config.toml
n_layer = 10
d_model = 256
n_experts = 128
experts_per_token = 4
d_expert = 48
d_shared_expert = 0
activation = "geglu"
moe_layers = [1, 2, 3, 4, 5, 6, 7, 8, 9]
router_score = "softmax"
normalize_top_k = true
routed_scale = 1.0
balance_loss = 0.00317
balance_bias = false
router_logit_norm = 2.0
init_std_router = 0.0238
lr_router = 0.0015
vocab_size = 4096
norm = "rmsnorm"
norm_eps = 1e-05
tie_embeddings = "early"
optimizer = "adamw"
lr = 0.000955
beta1 = 0.9
beta2 = 0.98
grad_clip = 1.0
batch_tokens = [32768, 65536, 98304]
seq_len = 1024
train_tokens = 364300000
steps = 5647
dataset = "wikipedia_en"
Below are experts of layer 2 (counted from 0) of a mixture-of-experts language model. Rows are named router (the router's row for the expert), gate (a neuron's input weights, with its number), up (a neuron's input weights, with its number) and show model dimensions 0-255. Each number is 128 + 32 x the weight over its row's rms, rounded and kept within 0 to 255.
Before each expert's rows: a language model's description of what the expert responds to. This comes from a sample of Wikipedia text that the model never trained on.

# expert 59
What it handles: Coordinating and. The word and joining names, titles or clauses, such as Joe Pitt and Louis, also &, plus occasional name starts like R-olling.
router [141 108 129  99 164  32 152  67  63  95 146 195 138 130 159 153 164 124 189 104 127 162 110 116 156  68  94 201 100 117 136 100 100 123 159 164 132 131 160 109 163 124 120 114 104 123 122  96 107 121 187 131 158 154 137 148 131 157 127  76 120 115  85 101 119 164 101 126 127 139 105  94 119 131 204 152 175 145  10 143 139 160 111 103 123 183  61 121 123 167  90 118  74  98  80 147 152 183 120 133 128  83 128  89  64 151 100 108 222 120  74 122 145  75 126 135 101 102  90  99 148 120 162 127 151 111 117 132 134  80 168 121  83 188 136 154 129 138  83  91 158  70  86 140 117 142 124  90  78 146 173 125 130  93 145 112 113 156 132 112 170  88 121 181  79 131 106 146 119 114 102 107 129  99 137  82 149 146 145  90 146  87 153  95 152  82  72 143 115 186 179 139 132 169 100 161 108 113 111 156 166 107 109 151 111  99 101 171  94 170 154 127 176 159 125 163 142 128 144 130 166 141  94 150 122 133  99 133 147 147 141 154 112  67 139 144 164 142 144 114 143 167 174 128 151 129 132  81 100  91 130  47 119 150 130  68]
gate1 [143 190  94 101 149 158  76 106  55 155 124 125 143 104  42  79  92 164 106 135 110 111 150 145  67 139 141 125 184  90  75 162 154 141 102 140 185  72 133 131 136  74 122 132 127 136 113 187 102 142 173 110 168 140 134 126 116 148 112  85 117 146 136 135 112 119 118 143 167 181  97  65 145 115 129 129 115  72 174 102 169 130 153 166 109  36 178 151 159 139 110 137  45 143 122 152 125 167 124 172  67 123 130  92 144 114 138 122 147  85 111  36 159 170 179 155 117 175 109 123 120 151  90 143 105  92 161 126 119  94  81 113 161 111  64 123 143 153 127 133 101 185 156  64 128 137 112  76 106 106 124 142 145 149 114  94 126 135 133 157 194  93  93 140 138 142 171 180 157  89  39 165 147 108  47 135 145  99 132 135 114 159 150 127 107 131 147  96 144 104 174 125 135 134 151 166 140  75 204 137 144 141 123  81 183 115 161 185 174 128 141 191 165  77 131  88 141 129 127 147  87 131 160 152 128 154  95 187 141 133 126  59 111 127 161 114 116 160  90  99 124 107 142 122 101 118 114 147 128 129 124 123 139 137 145 115]
up1 [142 146 117  99 129 134  92  97  60 134 133 127 119 132  88 114  99 148  58 154 110 135 181 144  61 164 131 125 134 103 113 137 152 140 116 113 181  97 113 127 169  46 113 119 135 153 105 166  91 147 166 117 167 160  91 131 147  86 133  90 134 172 134 134 106  96  94 122 183 149 142  95 124  95 121 150  99  97 142 137 171 136 176 160 108  46 124 126 160 156  87  81  82 115 134 179 150 150 128 165  83 162 136  95 114 123  96 113 143 110 133   0 129 129 153 169  95 122  95 124 173 161  72 106  97  84 148 142  97 102 141 169 143 107  70 118 174 171 137 151  83 146 118 114  74 138 106  69 124 106 124 117 137 146 103 124 119 165 168 124 174  80 104 206 143 131 187 148 158 105  39 159 191 128  90 161 125 123 162  98  83 155 168 152  93 106 142 106 158 155 187 140 186 131 129 144 109 124 188 145 104 173  94 114 192 114 140 165 120 125 161 218 149 111 167  82 107 153 113 125 115 147 117 184 116 164 119 164 154 114 133  44  75 120 128 130 116 157  85 120 145 130 147 135 120 125  95  80 120 131 128 139 142 116 132 137]
gate2 [115 146  55 155 129 152  82 109 140  99 139 142 119 165  85  33 150 182 114 164  77 115 143  89 134 117  92 141  72 116 102 118 104  88  85 192 133 148 149 163 149 106 129 156 124  67 103  71 117  98 137  97 129 177 120 155  68 166 104  93 151 129 139 123 112 184 131 167 101 157  90 109 133 136 138 168 190 152 119 118 107 185 170 163 108 100 126 172 156 118  96 115 116 122  87 141 148 149 133 104 138 119  80 145  81 151 144 151 136 130 142 202 119 128 174 144 136 134  73 144 103 180 110 176 134  99 129  46  80 121 155 138 133 121  72 125 121 129 120 102 147 162  92 107 146 132  68 114 153 110 141  93 154 137 120 127 140 145  85 158  83  90 102 137 132 118 155 125 113 138  95 216 131 150 120 116 119 148 195 101  84 153 113  86 184 141 110 123 104 109 146  75 128 127 172 122 130  96 171 105 165 176 101 114  84 145 104  77 124 170  87 124 163 124  91 151 150 115  63  70  97 142 110 143 110 156  52 137 103 158 163  84 154 119 130 108  68  78  78 106 124  37  80  82 115 113 125 152  99 183  99 135 116 151 141  68]
up2 [132 135  68 161 142 155 143 113 172 138 145 119 127 159 133  41 122 158  79 138  90 101 136 130 111 129 125 134 129  98  60 151 132  88 100 159 189 129 163 116 172  66 148 143 109 115 111 101 160  70 140  75 124 159  99 163  95 143 128 125 144 150 142 151 111 166 120 151 133 160 114 106 120  90 128 145 166 148 119 130  83 123 190 135  83  92 127 122 185 105  53 113  99 100  84 117 155 161 144  85 158 155 126 173 101 113 139 152 148 100 133 183  96 127 123 149  82 165  60 104  82 202  90 149 128 105 139 113 113 102 154 140 163  81  74 128 132 129 110 137 151 147 134  95 136 146  89 118 151 113 122  90 175 115 142 151 130 163  78 124 108  54 111 123 129 128 153  69 161 132  92 209 157 172 135 142 115 155 179 110  77 183 110 117 143 157 149 132 141 105 156  82 173 118 148 147 158 129 177 131 195 167 128 129 103  95  77 115 157 116  55 117 143 108 104 150 128 119  92  66  93 128  80 120 140 133  74  96 115 156 180  65 142 131  92 111  44  95  71  78 103  58  56  96  97 121 143 164 118 153 111 125 100 128 107  78]
gate3 [140 159 157 108 128 110 136 110 110 172 147 169 177 150 133 188 110 122 118 164 109  84  94 171 128 182 120 119 136 166 134 186 151 107 103 172 130  61 117 140  26 133 103 184 106 161 156 149 134 136 108 155  83 106 170 121 119 148 187  96  83 116 150 123 104 159 110 124  97 177 184 126 203 116 150 166 125 158 100 135 122 141  60  78  62  94 131 151  97  83 118  92  98 114 105 139 128 121 126 168 111 104 130 135 164  67 175 151 131  79 159 108 172 158 106  88 154 166 110 167 156 122 124 141 135 109 165 150 120 139  88 104 124 112 155 163 149 114 107 165 139 113 134  94 161  98 120 127 178 213 162 128  73 128 100 150 131  96 139 133  87 150  57 114 167 114 113 134 155 124 121 113  97 180 173 135 110 140 117 174 190 147 128 107 157 165 124 153 149 146 128 107  82  90 113 107 198 102 185 165 151  93 145 148 150 147 173 144 124 105 134 127 122   1 144 136 102  98 164 136 165 124 109 165  63  97 111  49 130 111 129 122 147 120 147 157 101 122 143 105  65 145  91 121 114  93 155 137 159 113 195 118  66 149 123 114]
up3 [137 105 104 146 135 176  91 158 140 106 101  98  84 105 115  80 177  88 143  87 137 187 178 103 148  65 136 130 121  81 132  84 102 137 195 115 108 163 129 181 153 146 160  93 156 103  80 150 137 102  87 137 185 139  78 130 131 131  73 169 114 187 101 140 123 107 187 133 134  80  71 146  90  98 101 131 132 134 148  99 124  84 202 158 200 183 109 107 122 154 135 152 166 142 177 146 138 124 123  85 127 139  95  88 123 206  85  95 107 132 109 164 111 117 159 155  73  88 140  86  91 144 122 115 116 157  98 139 126 114 199 131 148 134 136  74  86 106 174 104 136 164 153 126 134 158 148 107  75  62  85 118 170 131 166  95 126 113 123 144 167 129 191 109  89  74 143 111 118  98 137 137 137 100  72 127 145  79 104 105  88 130 134 160  90 132 146  97  72 108 121 160 178 130 160 160  83 138  89 106 118 166 117  92 102 128  97  94 118 116 112 125  94 210 159 155 135 136 104 107 115 116 171  82 187 191 128 168 103 125 161 109  94 155 161 111 134 127 114 157 170  98 130 101 167 179  51 121 115 164 103 148 158  95 120 180]
gate4 [ 92 168 139 184 136 136 149 201 119 159 114 109  88 104 136 131 153  57 129 147  86  98 169  84 121 135 145 100  99 183 163 148 146 148 146 148 114 158 145 107 204 141 169  97 149 131 125 115  98 135 147 103 117 112 100 117 155  94 122 133 128 102 191 128 140 155 177 129 102  67 161 170 122 123 122 159 181 144  93 102 142 105  86 143 201 134 123 102  79 153 192 146 177 160 168 158 177 129 149  88  95 169 151 141 160 134  69 118 174 155 153 103 149 114 106 137 182 108 156 131 154 158  96 106 149 125 197 173 141 143  52 125 120 148 112  96 105  97 173 114 153  78  89 154 183  83 155 112 145  96 108 160 152  82  90 137 140 120  89 171 143 150 145 151 129 154  96  97 113 133 115 149 136 160 163 169  72  69  83 117  79 149  93 188 147 119 198 122 191 120 166 181 180  61 118  91 135 109 127  60 132 181 116 155 146  90  69 166 129 139 121 120 154 107 138 144 110  89 132 106 133  86 105 142 133 151 170 132  82  85  91 134 172 136 142 152 169 130 139 139 103 112 123  40  89  67 146 135 110 161 105 108 164 135 155 121]
up4 [136 172 126 104 125 152 111 115 118 135 107 120 172 121 118 155  50 156 111 130 156 180  94 195 128 160 136 100 190  96  98 151 149 155 144  95 122 119 124 135  95 139 106 157  86 143 121 140 136 128 117 165  94 107 173 159 141 124 122 129  44 179  73 137 172 124 106 103 157 161 119 204 108 173 130  83  80 159 137 173 135 139 142  89  55 135 192 130 181 124  82 139 114  99 103 101  91 126  60 145 165 116 147 113  97 113 171 193 102  90 117 146  99 135 194 132  25 133 102 130  72  90 158 140 145 146 100 129 102 124 155 141 148  80 122 119 145 186 123 162 102 192 183 131  84 127 118 166 184 123 122 135 104 123 150 155 111 150 139  85  97 112 112 123 140 108 157 182 169 144 138 140 115  90  83  95 141 168 120 176 156 141 167 107 163 164  92 135 103 111 101 127  94 160 162 138  98 137 125 177  78 103 154 100 149 168 212 112 151  47 142 146  83 124 144 114 181 162 157 136 135 126 177 152 114 150 142 109 152 129 170 117 123 138 123 147  63 159  89 106 129 144  82 200 104 150 110 138 125  88 162 104  83 150  68 152]
gate5 [ 81 151 160 149 167 119 151  93 181 171 122 147 130 132 128 102  27 127 118 109 166 126  98  98 199 169 164 142 149  77 152 104  86 103 137 132 145  89 177 138 131  96 128 106 114 135  54 121 165 115 110 126 124 191 145 131  83 131 109 131  91  86 150 139 105 108  80 139 118 137 105 130 144 140 127 122  92 152 100 205  75 123 203 120  63 125 126 123  97 130 118 159 156 122  85  32 138 160 109 158 160 141 146 123  82 128  69  99 137 152 128 139 116 131 148 135 165 156  63 139 139 184 111  93 125 188 105 164  93 120  65 183 172  80 180 121 151 147 117 145 145 158 181  79 131 105 121 175 122 100 167 109 121  82 194 137 105 128  79 109 107 115 143 170 192 152 169 151 136 158  86 155 147 157 116 125 148  94 101 131 100 127  42 134 105 131 102 144  97  79 149 125 160 136 109 142  92 150 116  88 127 105 128 137 132  92 127 172 174 132 162 187 116 128 165 162 133 175 167  71 168 102 121 198  98 180 129  79  91 103 165 133 137 144 112 157 115 175  97 149 127 119  89  96  88 116 150 151 151 113 104  90  74 112 117 109]
up5 [163 101  97 100  68 163  94 204  65 100  94 121 125 121 140 117 178 167 177 133 102 128 144 120 110 139  80  97 172 181  81 149 148 133 151 152 198 128 110 131 151 159 147 104 136 120 178 128  82 158 154 106 114  28 117 132 118 146 117 157 160 156 128 100 153 177 157 107 128  55 174 131 135 118 145 161 140 107 138  80 160 150  67 163 155 134 112 122 118 135 125 112  92 148 176 189  92  80 178  72 152 171  48 128 141 128 162 152 134 134  97 120 133 144  96 197 178 108 178 132 104 145 169 136 151 143 156 107 159 153 155  66 121 172 125 182 108 148 132 116 129 133  74 183 128 141 144 123 157 133 106 152 193 172  98 142 181 149 165 148 108 148 167  84  46 114 105 118 147 102 133 127 129 132 161 116 140 168 111 134 116 125 178 145 159 124 156 162 188 100  66 140 110 123 128  90  85  75 102 179 119 142 163 147 150 131 130 141 120 141 113  86 137 143  67 135 104  73 137 150  67 141 145  78 140  78 127 150 182  96  71 137 157  81 134  93  87 122  97 126 126 166 133 152 108 111 104 119 128 153 120 199 172 166 103 137]
gate6 [199  99 140 145 107 151 151 149 124 133 153 115 120  66 173 170 128 111 130 151 173 106  59 142 146 191 155 123 162 143  86 133 180 161 145 119  62 112  63  70  66 140 121 133 154 149 132 148 125 166 129 108 144  84 164 117 190 133 159 139  82 160 190 115 148 104 107  99 129  67 180 193 188 122 135 191 150 169 164  83  80  97  84 124 102  93 172 121 115  62 149 146 126  92 131 113 115 131  84  92 158  92 173  83 119  76  82 149 102 109 131 155  80 120 168 119  77 135 174  89 117 154 107  87 157 154 102 165 110 144 127 151 135  38 144 121 113 127 123 142 107 169 194 106 131 103 112 127 113 147 148 182  95 164  96 168 109  39 132  72 159 133 145 123 116 107  45 132 101 173 116  78  75 150 119 106 123  67 136 110 132 126 121 141 156 115 128 158 114 110 129  94  79 112 143 148 127 156  86 146 181  96 156 105 106  92 138 158 141  79  80 127  91 120 127 120 165 115 132 126 109 132 147 133 190  93 141 140 159  97 132 151 176 139  98 151 115 134 147 159 122 190 122 123  90 108 145 141 103 110 130 142  86  77  85 122]
up6 [113 158  99 150 120 136  79 153  70 125 129 104 129 176  65  89 168 176 112 156  85 211 142 110 115  90 148 124 102 102 129 187 129  92  92 142 157 180 174 126  99 110 113 142 164 155 148 118 211 149 129 127  89 141 169 103  98 124 141 165 157  83 157 121 136 115 147 121 164 109 119 147  47 103 150 115 133 139 125 114  90 152  89  86 139 171 166 134 106 182 146 174 135 197 134 105  76 105 139 151 114 130 127 156 195 124 175 141 112 164 141 156 116 160  82 109 104 114 130 121 117 160 135 167 102 179 133  52 171 123 166 121 138 119 155  89 148  81 110  76 190 157 158 105 159 186 108  93 187 144 100 192 166 143 189  98 133  92  97 151 108 138  81 116  86 110 142 124 163 116 183 125 110 152 122 120 122 123 115  86 163 128 177 142 182 196 130  90 141  89 141 136 114  84 137 143 106 134 127  97  78 145 144 136 148 124  81 108 125 116 124  50 121 179 126 151 108 176 150  85 218 120 148 147 195 140 116 111 130 154 108 120 130 129 107 144 100  85 141 117 123  78  98  76 127  95  99 120 127 135 135 134 101  40  69 115]
gate7 [141 139 145 143 137  51 199  84 163  84 162 133  83 167 191 183 101 167 163 128 106  95 133 120 132 136 127 132 137 133 151  89 175 114  79  93 142 137 137 162  95 194 133 129 108 102  96 140 140 126 204 158 123 171 101 188 127 143 106 124 206 157 126  70  86  61 160  36 132 137 141 146 125  80 129 165 117 161 137 134 189 123 111 138 105 152 110 137 162 129 153  40 105 154 109 101 130 135 148 114 181 144  93 110 121  95  93 117 138 126 114 151 130  86 108 167 122 136 102 132 104 142 224  78 141 159 154 142 105  92 160 163 160 165 105 157 139 151 130 114 125  98 148 126  63 140 144 134 181  91  62  96  94 162 127 110 158 151 146 114 155 180 109 189 143 180 172 118  83 131 144 126 161 189 173 127 157 132 140 127 158 127  91 134 112 131 134 133 170 124 100 104 137 138 166  93  88  83 131 134  99 112 120 157  90 150 131 128 101 139 108 115 166 143  67  87 128  98 110  97 152 134  96  85 124  90  37  58 108 156 197 173 138 105 145 117  71 141 176 120 135  96 128 145 146 149 151 141 114 177 107 149 126  83 118 100]
up7 [117  88 105 128 122 187  83 171 125 157  87 114 176  92 132  38 134  87 105 115 156 156 143 111 155 127 115 105 115 127 102 190 100 149 130  99 143 107 137  87 147  56 141 118 130 167 165 135 137 135 124  81 142 118 138 101 138 133 156 148  49 113 145 178 163 173 118 213 132 123 139 142 131 170 124 135 144  93 109 149  39 143 153 128 142 116 152 102 111 166  76 202 138 117 201 129 152  81 124 134 113 149 199 143  99 182 131 162  89 122 129  99 127 146 161 111 107 110 184  82 155 102  43 156 124 110 102 104 143 146  74 128  86 102 164 130 107 122 134 129 134 186 150 117 189 122 120 136  36 174 194 164 133 111  98 143  85 108 113 138 120  50 151 132 100  89  92  97 151  95 105 120  76  94 139 149 105 101 127  97 101 142 127 107 115 145 167 101 131 109 139 144 139  93  85 149 175 179 134 130 161 161 144  83 178  82 109 145 156 117 102 110  71 113 171 176 108 153 139 148 136 150 146 153 140 152 157 179 158  73  87 101 129 157  98 160 174 127  73 118 102 112 105  90  97 117 147 103 161  64 120 126 139 182  95 147]
gate8 [116 167 106 141 114 110 200 107 143 159 128 132 108 161 108 131 165 182 124 109 103 135  92 148 180 118 126 136  98 123  80 111 143  79 127 134  94 121 118 164 255 129 152 115 118  95 127 146 151 112 138 134  52 174  85 110 102 134 108 119 189 161 113 134 111 103 121  52 142 106 141  67 151 124 130 141 140 139 129  89 134 134 169 167 137  95 123 185 172  87 133 138  92 105  76 102 110 129 166 104 153 174  94 159 128 168 138  96 152 117 132 157 175 170 186 175 102 157 115  83 137 118 104 119 144 135 128 122 101  90 130  71 175 127  69 161 179 128 126 128  56 132 131  84  80 150 117 111 156 164  76 101  80 121 145 154  90 144 195 169 122  92 122 140 179 166 158  78 133 119  79 150 147 105  69 181 126 186 135  95 112 168 153 174 122 140 134  95 131 114  88  86 131 130 139 147 145  89 151 122 150 154 117 213 106  89 103 116 136 159 163 107 106 108 155  80  82  93  83 105  87 116 114 122  73  94 111  73 146  95 132 114 145 126 101 130  69 125 134 145 109 128 143 188 118 153 111 130 156 161  85 171 104  79 165 101]
up8 [103 129 132 114 145 174  70 155 122 123 115 109 155  91 148 168  81  79 153 145 146 114 180 153  43 139 121 110 138 161 155 129 146 192 116 116 178 140 112  92  24 136 108 143 125 143 118 127 151 129 126 101 181 128 179 138 170 126 142 164  73 123 122 132 184 154 125 184 145 130 126 202 128 114 143  92 117 113 160 155 124 108  99 125 147 170 119 105  88 137  97  86 146 179 192 170 152 120 115 149 123  86 162  93 128  96  68 105  93 148 118 106  85  94  84 119 119 113 155 161 146 127 169  95 128 151 157 150 160 162 175 206  77 128 188 133 106 147 132 167 188 144 137 227 117 118 111 148  92 117 150 175 144 147 140 112 160 113  71 107 138 113 113 136  50 117 118 167 102 150 191 119  74 125 169  76  94 108 121 155 131  83 100  69  71 114 153 143 155 125 198 161  99 112 120 115 117 157 109 124 113 119 119  39 164 138 142 127 147  81  94 142 135 150 110 152 158 157 139 181 149 107 104 134 198 127 132 180 131 162 128 109 124 142 180 153 158 147 103  92 162 117 118  90 125 107 149 120 122 111 135  89 172 117  69 177]
gate9 [162 127  94  97 140 135 139 152 160 138 102 133  97  55 136  94  74 164 134 108  95  75 114 117 148  90  86  99 131  96 114 119 131 128 178  76 123 118 115 113  68 139 140 158 114 145  97 105 171 103 115 185 119 139 144 136  81  69 157 154 114 137 110 124 159 163 102 107 123 170 165 169 142 110 123 106 154 146 165  77 164 102 204 143 119 132  85 146  93 150  90 132  69 127 119 120 135  96 131 100 191 116 160 196 136 152 107 150 171 121 119 127 117  85  92 143 157 156 110 217  95 179 133 127 144  44 151 148 156 163 125 108 152  82 173 192  83 151 114 138 153  77 149 146 101  93 170 103 132 154 190 127 105 140 164 139 140  86 145 134 150  74 124  97 125  52 119  99  78 106 146 153 144 121 181 145 120 156 132 182 144 160  78 160  71 131 165 142 174 113 114 138 117  45 140  73 121 149  91 181 165  68 130 139 119  93 152 115 174 144 163 130 175 190 152 135 118 181 151 117 141 149 132 146  92 102 118  70 138 158  63  96 149 171 156 130 130 129 112 114 106 170  99 110 140 142 129 133 164 103 177  92  78 148  69  79]
up9 [110 119 168 124 134 164 106 140  89 145 171  96 139 172 104 141 178  43  76 102 141 158 169 132 106 169 174 114 127 161 179 134 131 167  81 153 117 115 176 141 182 115 132 145 158 161 179 145  56 165 137 119 128 107 114 149 174 115 119 133 124 125 140 152 121  83 141 122 124  82 117 129 131 133  97 167 104 130  81 160  81 163  87 137 123  94 169  78 174 155 162 134 189 124 155 150 118 146 110 122  71 147 122  94 139 108 137 107  86 149 151  86 117 178 162  97 119 147 128  52 108  85 132 158 127 164 131 105  90  70 102 108  84 133  80  61 154 116 157  95  86 163  95 113 155 145  95 168 133  79  54  97 166 115  83 100 123 182  83 161 118 145 159 143 135 165 119 151 167 143 124 133 108 142 105 118  78 108 137  85  78 115 142 127 162 174 116  89  97 133 106 129 130 187  93 159 146 118 148 103  65 187 124 131 157 177 103 129 127  75  99 144 104  60 135 114 128  48 103 153 120 119 116  89 161 174 138 210 120  82 156 146 102 114 112 135 160 164 153 160 107 113 142 154  88  68 157 140 127 127 100 169 163 149 186 205]
gate10 [184 100 119  83 144 186 116 139 143 127 153 128 120  92  86 160 173  88 205 182 131  88  78 109 156 138 152 118 104 104 131 161 143 183 168 104 171 117 111 115 131 117 133 154 123 166 111 129  90 134  77 181 105 100 127 143 126 163 128 127  82 100  81  87 143 176 110  91 136 182 109 154 117  78 121 126  85  93  92  70 149 154 117 187 139 108  98 126 170  57 114 118 121  82 100 113  59 105 127 155  75 127 140 113  96 149 130 130  98 119 152 100 134 175 139 150 150 152 198  66 164  99 121 176 136 103 111  82 149 107 149  38 143 127 126 117  99 118 168 145  87 101 134 123 133 164 127 126 166 108 100 120  78 114 197  83 141 147 128 182 155 111 112 153  93 122  86 157 100 162 180 135 119 118 124 102  66 111 111 165  68 140  53  88  58 119 146 146 162 135 134 122 140 105 145 151 122 159 115 148  94 192 113  82  42 141 102 143 127  77 118 147  97 132  87  66 155  74 132 128 129 117 120 122  93 106 123 170  71 135 196 163  81 172 173 137 160  83 112 137 141 140 145  84 109 106 122 134 142 111 167 177  97 149 109 138]
up10 [ 57 133 113 143 129  86 126 131  69  82 117 113 172 213 112  75  89 161  75  65 116 170 179 134 138 152 102 132 121 162 148 109 124 130 117 141  86 102 109 142 121 134  89 104 160 111 165 149 164 149 183  77 129 155 130 127 112  83 122 129 171 109 185 153 112  91 143 129 126 118 125  72 141 127 140 129 154 144 176 188 115 131 162 104 137 120 153 129  54 171 135 130 124 175 106 120 190 150 144 118 174 161 102  94 130  93 128 157 107 167 132 157 125 113 133  88  90 110  60 168  74 139 141  92 121 152 179 122  92 169  95 187  87 115 146 144 152  72  78 122 126 160 145 130 118  58  96 101 110 125 165 110 114 142  85 136 139 142 158  69  99 125 150  79 177 163 196  84 148  80  61 156  92 158 156 160 211  79 164 115 171 130 188 165 186 130 128 110  65  87 122 131  86 142 111  98 105 135 146 137 147 130 148 155 158 144 155 159 120 151 137 163 146 131 186 181 106 163 157 130 147 171 129 148 147 135 129  63 150 123  80  97 156 118  95 142  93 145 175 148  79  87 128 189 162  96 127 125 124 126 113  97 151 107 158 155]
gate11 [144 155 108 127 165  72 181 112 107 112 178 128 112 162 136 120  91 105 121 118 117 102 133 194 113 124 147 157 188  69  99 102 162 131  74 148 105  81 192 103 124 117 133 112 103 175 108  96 118 146 174 176 160 132  98 193 122 129 117  58 102 167 142 130  86  67 168 144 136 167 121 130 129 153 137 142  76 111 127 135 175 118 163 148  85 129 154 135 144 169  83 113 170 147 172  82 124 152 122  42 123 196 148 120 125  81  94 114 139  66 112  81 185  79 178 144 132 155 118  84 138 113 138  82 151 148 126 134  97 126  98 136 119  74  88 121 151 166 161 165 149  99 104 116 118 127 196 131 123  82 132  84 127 101  94 135 152 166 113 144 121 158 136 132 175 201 152  70 143 107  54 168 166 165  88 141 109 147 142 129 113  99  77 137 139 161 114 155 130 114  97 139 162 163 101  84 119  56 178 121 135 183 115 132 147 121 147 236 136 132 116 193 165  59  98 143  97 116  97 134 112 151 115 115 109 142  74 112 121 106 149 113 122 109 156  84 141 104  74 136 128 121 140 139 154 114 205 146 124 116 114  93 149 112 165 181]
up11 [105  97 133 134  96 174  90 140 122 135 116 148 102  95 171 160 186 163 141 162 185 127 113  37 125 112 137 131  67 153 130 113 108 108 163  92 114 164  67  85 143 104  99 138 132 103 159 138 123 130  92 100 117 122 157  85 108 102 160 172 156 150 101 137 146 206  80 103 123 131 112 148 107  93 111 133 184 135 131 110 115 167  86  99 169  89  84 106 101  70 154 116  69  87 123 229 131 120 134 163 120  86  98 135 115 126 137 124 102 185 155 161  96 143  82  83  99 109 120 129 141 139 121 155 140  54  97 117 134 134 136 124 169 181 165 127 125 132  91 124 113 111 118 177 149 123  69 142 160 178 160 148 126 194 153 148  78 117 134  62 134 112 127 125  47  98  87 123 116 134 200  80 110  70 174 143 120 127 122 124 134 133 176 135  87 103 112 145 123 140 176 104  81 107 153 210 110 177 111 129 144 102 120 131  93 152 126  84  74 108 153 106 102 215 146 109 103 146 205 158 165 106 116 135 133 107 161 154 189 164 108 171 132 123 140 156 138 147 190 100 143 144 109 111 139 162  67 111 110 155 130 126 102 150 116  65]
gate12 [ 89  88  86  83 140  88 123 116 148 187 118 144 159 102 122 199 149 102 167 153 131 138  89 114 144 189 116 149 124 129 122 130 102 106 145 123 124  87 121 119 111  76 122 194 185 161 157 153 107 138 147 139 174  73  86  92  52 155 172  95 116  57 130 123 115 158  74  99 167 107 124  69 146 119 150 124  98 153 108  94 138 105 114  70  82 135  97 139 154  42 135 108  66 159 106 199 113  81 203 133 122 181 133 209 117 131 116 194 118  79 118 157 141 126  88 161 124 112  92 162 170 129  85 144  96  76 178 134 152 149 160 119 164 132  91 125 123 175 145 125 118 136  96 158 130  92 143 151 150 132 188 106  53 100 144 119  98 138 130 149 159 144 125 152 186 126 113 137 118 137 146 130  98 110 137  93 183 143 173 167 179 111 155 130  93 196 107 112 128 179  88 145 108 133 138  90 103 147 120 110 141 163 103 108  45 112 134 101 109 116 137 154 118 151 147 123 107 136  97 154 146 113 102 112  69 183 111 127 171 118 132  84  94 115 136 147 171 104 116 176 130 136 190 171 112  76 163  92 148 140 166  94  79 157  97 149]
up12 [158 190 122 172 105 179  96 173  98  78 144 118 129 148 113  28  84 152 109 121 105  84 170 139 106  88 129 113  90 149 134 119 206 154 163 118 130 132 127  87 130 184 107 109 127 109 113  92 147 113  80 137  63 154 176  97 173  91  77 180 103 197 140 148 117 130 154 120  82 129 121 157 111 138 102  83 145  91 153 128 137 159 105 220  88 128 163 153  95 204 113 171 160 115 118  98 114 127  96 135 114 125  83  38 149  80 136  92  75 195 106 131 136 130 150 112 118 124 188 106  75 130 170 108 149 151 133 175 100 118  97 126 110 131 117  79 103  68 126 137  88 116 172 125 173 137  73 103 162 128  84 164 183 189 109 110 133 120 136  86 134 133 133  89  82 131 134 136 115  59 119 157 119 143 142 132  88 107 100 120 100 102 138 137 132  74 171 128 107  80 179  83 105 106 129 178 125 142 177 142 117 167 134 133 191 151 114 138  86 120 116  84 159  75 128 156 179 172 157  77 127 121 135 123 128 133 118 111  87 101 132 145 151 153 125 125  96 148 136  74 132 109  74 127 153 150 123 159 116 144 109 170 173 116 157  72]
gate13 [110 128 172  88 200 108 135  93 151 144 141 142 154 132 128 143 111 154  98 160 117 141 123  82 174 160 177 126 114 153 130  79  71 109 116 112 163 122 147 146 134 147 121  98 108 192 120 153 209  46  69 129 142 145 125 167 140 122 149 134 173  99 149 209 130 100 155  87 152 164  96 138 171 103 108 133  97 131 186 169 116 128 158 101 159 104 158 144  96 134 145 113 155  88  96 104 182 156  87 179 117  93 121 139  98 150 114 125 126 105 171  99  80 109 140 126 135 155 101 153 156 138 111 117  83 122  83 138 186 105 110 193 134  78 155 140 150 160 101 122 166 161 117 111 150  69 169 108 102 139 107  82 104 120 154 144  35  58 138 149 119 124 176 123 172 119 119 116 113 157  86 121 108 102 112 192  71 122 152 148 128 166  96 110 169 158 138 149  37 155 112 194 140 127 139 117 110 150 132  98 148  80 142 144 131 118 210 123 108 121 135 175 107 196 214 104 151 146 138 151 150 112  98 147  78 146  96 139  75 121 154 110 129 166 128 142 136  61 130 175  70 130 137 148 119 149 152 134 120 117 148 104  54  67  89 127]
up13 [ 99 161 218 126 167 212 128 133  98 130 106 112 159 151 134 138 126 170 106 119 159 123 121 183 137 161 148 129 111 164 169 133 114 162 146  86 132 145 125  86 172  94 101  99  83 143  84 159 121 117  92 118 169 148 126  84 181 176 102 209 121 127 166 168 103  94 102  88  99 145  88 180 137 147  69 138  92 167 137 167  95  82 169 112  94  89 188  65 102 126 180 124 213  75 126 204 136 179  80 129 148  67 120  48 143 124 153 120 123 157 178 107  57 113 100 100 125  97 139 137 180 155 131 133 118 155 110 120 109  93  91 177  98 133 141  90 105 127 128 125 156 141 141 116 148  75 154 158 125  98 149 120 187 126  93  95 146  91  57 160 112 140 115 141  73 128 154 117  97 105  90 140 146 116 111 117  88 105 110 117 119 158  95 125 174 108 140  72 123 100 157 169 137 130  95 141 125 134 136 108  87 111 126 109 179 108 111 104 139 121 145  88 105 126 135  37 100 140 114  74  75 133 130 156  97 124 156 130  93  67 119 159 118 126  98 121 105 151 148 160 128 107  63  86 154  66 135 190 128 117 108 119 110 108 118  92]